config = dict(
    experts_per_token=4,
    d_shared_expert=256,
    moe_layers=[1, 3, 5, 7, 9],
    attn_scale=0.125,
    init_std_qkv=0.0159,
    init_std_up=0.0159,
    seq_len=512,
)
Below are experts of layer 7 (counted from 0) of a mixture-of-experts language model. Rows are named router (the router's row for the expert) and show model dimensions 416-447. Each number is 128 + 32 x the weight over its row's rms, rounded and kept within 0 to 255. Numbers have three digits each.
After each expert's rows: "mostly gets" lists some tokens that are sent to it at least half of the time. This comes from a sample of Wikipedia text that the model never trained on.

# expert 2
router:091091144132122111086136123172189094118100206117159118131182075194164160079097146130106130090163
mostly gets: " University", " States", " School", " Army", " government", " Institute"

# expert 6
router:136088099095140108097109123155154134145147148122151190128116123169139115093101136114137115178131
mostly gets: " |", " Motorsports", "Season", "\n     ", "wood", " /"

# expert 50
router:127114177098162153119156121125152053134169163116166092131099109108104130092090157116093182126142
mostly gets: " Candidate", " DF", " Loss", " Title", " Turnout", " Swing"

# expert 57
router:135117125090146142101149095167182121078142118168190141128092161124087120067093119174061155085143
mostly gets: "-", " under", "–", "/", "_", " non"

# expert 61
router:056079125113179151133125149157169146062084152120110122154143081128098135111130135147148102100123
mostly gets: " disease", " engine", " energy", " gene", " protein", " techn"

# expert 62
router:150120140082162174108154173156152114129101129164099140175130103086147118116113126174068202138128
mostly gets: "ć", "ö", "ä", "č", "ić", "š"

# expert 15
router:126107201088150130093126129152139167133141149164152157155163094115135130085105152131143100153080
mostly gets: " director", " writer", " author", " politician", " professor", " footballer"

# expert 28
router:144121179072122107133096145143129138158117126123160095112121124085152112102065125106110149141136
mostly gets: " William", " Mr", " U", " Henry", " Jr", " Saint"

# expert 10
router:059112109107149104063126121159107148119147146171183113200137143158121102067126098136118106135140
mostly gets: ",", " —", "—", " –", " -", " ,"

# expert 27
router:073133120133164186116128096140181159080105114159198130173116139128099174115131138200121135081180
mostly gets: "\\", " un", " \"", " Un", " '", " \\"

# expert 46
router:175082095134135129126096116111159087136113150093111169181130115128099131130120142147154121123102
mostly gets: "ing", "ng", "ting", "ming", " working", "ring"

# expert 14
router:117035135103145119154119096138195080167105169136138145113140049177160092072119118115189132144120
mostly gets: "ía", " Italian", "ensis", " Italy", "idae", " Chile"

# expert 40
router:166123151130129079128170115141185138109176160123138157142165120077171081118108142128136164117178
mostly gets: " .", ".", " ESPN", " website", " UTC", " ?"

# expert 4
router:107157095114166060152100083148136088061109165129103157120165065085091128108115132133096128110113
mostly gets: " University", " School", " Science", " College", " professor", " university"

# expert 0
router:114082089144134192095125087158164123120141196153182131160105147087089139165092201140093142069175
mostly gets: " at", " in", " during", " into", " through", " for"

# expert 56
router:114102129113108154098141145135143138099157157123147121128155101148104094118119160151136113140165
mostly gets: ")", "}", " 2016", " 2017", " 2009", " 2018"

# expert 36
router:094105149115134160077104121189151127073094159112165133125126065153137097106078126123115129128165
mostly gets: " JPL", " Chevrolet", " Stadium", "weight", " ±", " −"

# expert 17
router:130104171118173148121141165148200123114131196152146098165129049123118140099130159154120161142122
mostly gets: " David", " Richard", " James", " Robert", "ić", " Daniel"

# expert 41
router:127141106137155164126138151116115051139096126113168072178145090139132160119114169201121117126136
mostly gets: "Personal", "History", " Preceded", "Career", "Scientific", " Succeeded"

# expert 25
router:138143125079183112141106187175182094114093132147141091183084123161160117111118143135085175113163
mostly gets: " one", " other", " same", " several", " many", " two"

# expert 53
router:071101160151107144147101118156177075113118152135130174145200049131183104083099137157160150093154
mostly gets: " tournament", " ENG", "weight", " Championships", " medal", " ESP"

# expert 63
router:158144099142214129052125137125154119133107129130196110133128116097143114132146187194159202118168
mostly gets: " where", " took", " However", " because", " does", " how"

# expert 58
router:105051194142169167102107188108140142158087111129145090154127067113143143105093131114130178111136
mostly gets: " celeb", " insp", " legisl", "c", " constitu", " legal"

# expert 24
router:141143134135132074160121106189102152140127136144127121064136083097127076150121119105126107083117
mostly gets: " Award", "=", " Awards", " =", " Nominated", " award"

# expert 33
router:160185114147187166126153066192148161121129185097144159102109113103152099085052137145077070113154
mostly gets: " role", " way", " success", " album", " episode", " area"

# expert 55
router:099108138076135055144152124139206095156071119138132168102121097155186129101115158136114131122122
mostly gets: " Genus", " species", "idae", " genus", "Species", " Binomial"

# expert 48
router:137110082142179166117084147166124092130144155136193190170111118175149092146074085116187139081137
mostly gets: " On", "On", " on", " |", ";", " onto"

# expert 47
router:166086118140135163098103172177138073132117133136159174183120116140145124104058108112109140135137
mostly gets: " |", "|", "\n     ", " MPC"

# expert 37
router:090168201088159133141104147099104138096107129133196120129102106118172110137130140182106123140161
mostly gets: " father", " daughter", " wife", " mother", " him", " brother"

# expert 45
router:095127132127157146159148098140135120110107125118180129145149122151168167091120139142188131191155
mostly gets: " India", " Bh", " Dh", " Abdul", "pur", " Bengal"

# expert 54
router:117141156137142201142145161125233113132112085099169121173096063159163121142113129162133118072144
mostly gets: " fine", "ilt", " need", "iber", "ugh", " evidence"

# expert 26
router:150125128099194122114082108149150158093127101167117113144145114100147165159107168120139148177142
mostly gets: " similar", " black", " successful", "ful", " important", "based"

# expert 1
router:149081134136112167102091098119211074157106147175179115134118101109149084105110129133117182166153
mostly gets: " Saint", " FRA", " Catholic", " Syria", " France", " French"

# expert 23
router:141105161105119119102136177158153095089081177106167132119126154147165114076161201174093162112163
mostly gets: "M", "P", "O", "H", "K", "V"

# expert 3
router:093118156112085155094130214173145132131156141129155131146157115149152129098132154148096143125188
mostly gets: " was", " is", " a", " had", " has", " are"

# expert 34
router:149061139102131180060091124102108121111137112099170119107123092165145105153100079134146157142133
mostly gets: "ations", " days", " them", " games", " people", " areas"

# expert 19
router:093134132070133049156142139155207080145075132150139165111148090143200121117110129126125117117134
mostly gets: " species", " Genus", "idae", " genus", "Species", " fish"

# expert 49
router:102116146136159145131127143128147039174090138121151124129138047076135128103105127175148141164131
mostly gets: " Date", " Total", " MPC", " Species", " Votes", " %"

# expert 29
router:116118148092140110089139103112121147098136147156122096132163110145174117090108142131101097154192
mostly gets: " the", "The", " The", " Chevrolet", " Arizona", "the"

# expert 13
router:119102131103130152086163160213125087156124163200191124141122126118180127056122133113092168125125
mostly gets: " his", " their", " its", " her", " own", " His"

# expert 20
router:132153099072152134055177098162128143091133169132125125180172074089146069092088138128085149112207
mostly gets: " Exp", " rev", " exp", " Press", " Inc", " creat"

# expert 30
router:124064146151151133126131157118160096120107086107208112138159062103166119124135111111138155104111
mostly gets: " returned", " want", " decided", " get", " find", " tells"

# expert 18
router:132157165039103113144163148197183125125129166145150111167141115158115089046071123132084157125141
mostly gets: " two", " 15", " 6", " 16", " 22", " 12"

# expert 21
router:100106135096152128070101171125125153141153122123145040132139018096117094129063120186087135119221
mostly gets: " He", " he", " she", " they", " She", " so"

# expert 59
router:108083142102149135099114158132124177109110155173187119092138038126124117146080142132150159123177
mostly gets: "!", " Your", " Night", " Love", " You", " Dragon"

# expert 35
router:147116173060194121085106120158147070160184160122158177172149122124184113079101116178180130115137
mostly gets: "%", " ±", " %", " sq", " income", " million"

# expert 7
router:102079158102208133109134141133164070141058124131134094158120066096126182083116152190128120182136
mostly gets: " Date", " MPC", " Length", " Coordinates", " engine", " Position"

# expert 44
router:159142107121129176104093174083165107163150153109124120137083064155121118122142145155052099173168
mostly gets: "abe", "ja", "ë", "oca", "oro", "usa"

# expert 31
router:101113127061118132119148137156210108112129177151168129150177107133112124077104114115134125103192
mostly gets: " 1", " 2", " 3", " 6", " 0", " 4"

# expert 8
router:144095120083109134120161101132159100075123195193165119151112146118161179090126146126076184076162
mostly gets: " in", " from", " after", " during", " at", " between"

# expert 9
router:141127143077123197085102190144140106116169191131159065109170085103149116126089125140161175163181
mostly gets: " Your", " Night", " Mc", " Black", " Dragon", " Blue"

# expert 51
router:140145096104118160115165149177087092090126156136196134127121096132132127152161180138113138094114
mostly gets: "=", "\n\n", "See", " =", "History", "Early"

# expert 16
router:108101141130165143114142124129159120116162152117190164114103092151185142099167136140090118101138
mostly gets: "\n\n", "\n", "  ", "\n ", "\n     ", "\n   "

# expert 22
router:147117153059163135050119178135149100138140162134181129148170050111182119119094139144076213134111
mostly gets: " Glen", " Wood", " farm", " McC", "shire", " Burn"

# expert 5
router:113073123051149124129128122176120125128101165120191157097134102166124103135157111163135105130138
mostly gets: " (", "(", " Jones", " [", " Johnson", " Harris"

# expert 12
router:080156117151162075149151114143125147110144158144146105163071102136136114109142152131085106083130
mostly gets: "′", " born", "born", " Animalia", " footballer", " Born"

# expert 60
router:112104172121117112094135113155157137101172173113133140146169123117159104124131186165120156098143
mostly gets: ".", "\"", "$", "!", " .", "?"

# expert 11
router:128114121130093179132141159145086132146119119141212125121152103116146171140090197170128102160163
mostly gets: "ō", " Zh", " Hong", "kh", " Bengal", "iya"

# expert 39
router:134084147072158145071145106145227135108183135121194131170140111115133108100139126110144131099126
mostly gets: " album", " song", " music", " guitar", " songs", " Albums"

# expert 52
router:132122109100108107103168129136184141077135189118136152150182129145128143085141119123081142130136
mostly gets: "19", " 1927", "2016", " 1929", " 1943", " 1931"

# expert 42
router:134134150105143068148149106120186071167150183122218159120175100143155133076122138154097082126131
mostly gets: " Coordinates", " Born", " Website", " Genus", " Location", " UTC"

# expert 38
router:141103125103139105095151124201135111101140169083174163101149100121154087104146169160129118148174
mostly gets: " (", "{", " $", "(", " [", " ."

# expert 43
router:126103118125093180053105142119164116134169150122175088111138093124108102137117162169118137087221
mostly gets: " and", " he", " which", " but", " who", " or"

# expert 32
router:106115081103114105093147099114096169126145163179152121168093123153118123067127137139093111157151
mostly gets: ",", " but", " and", " while", " though", " including"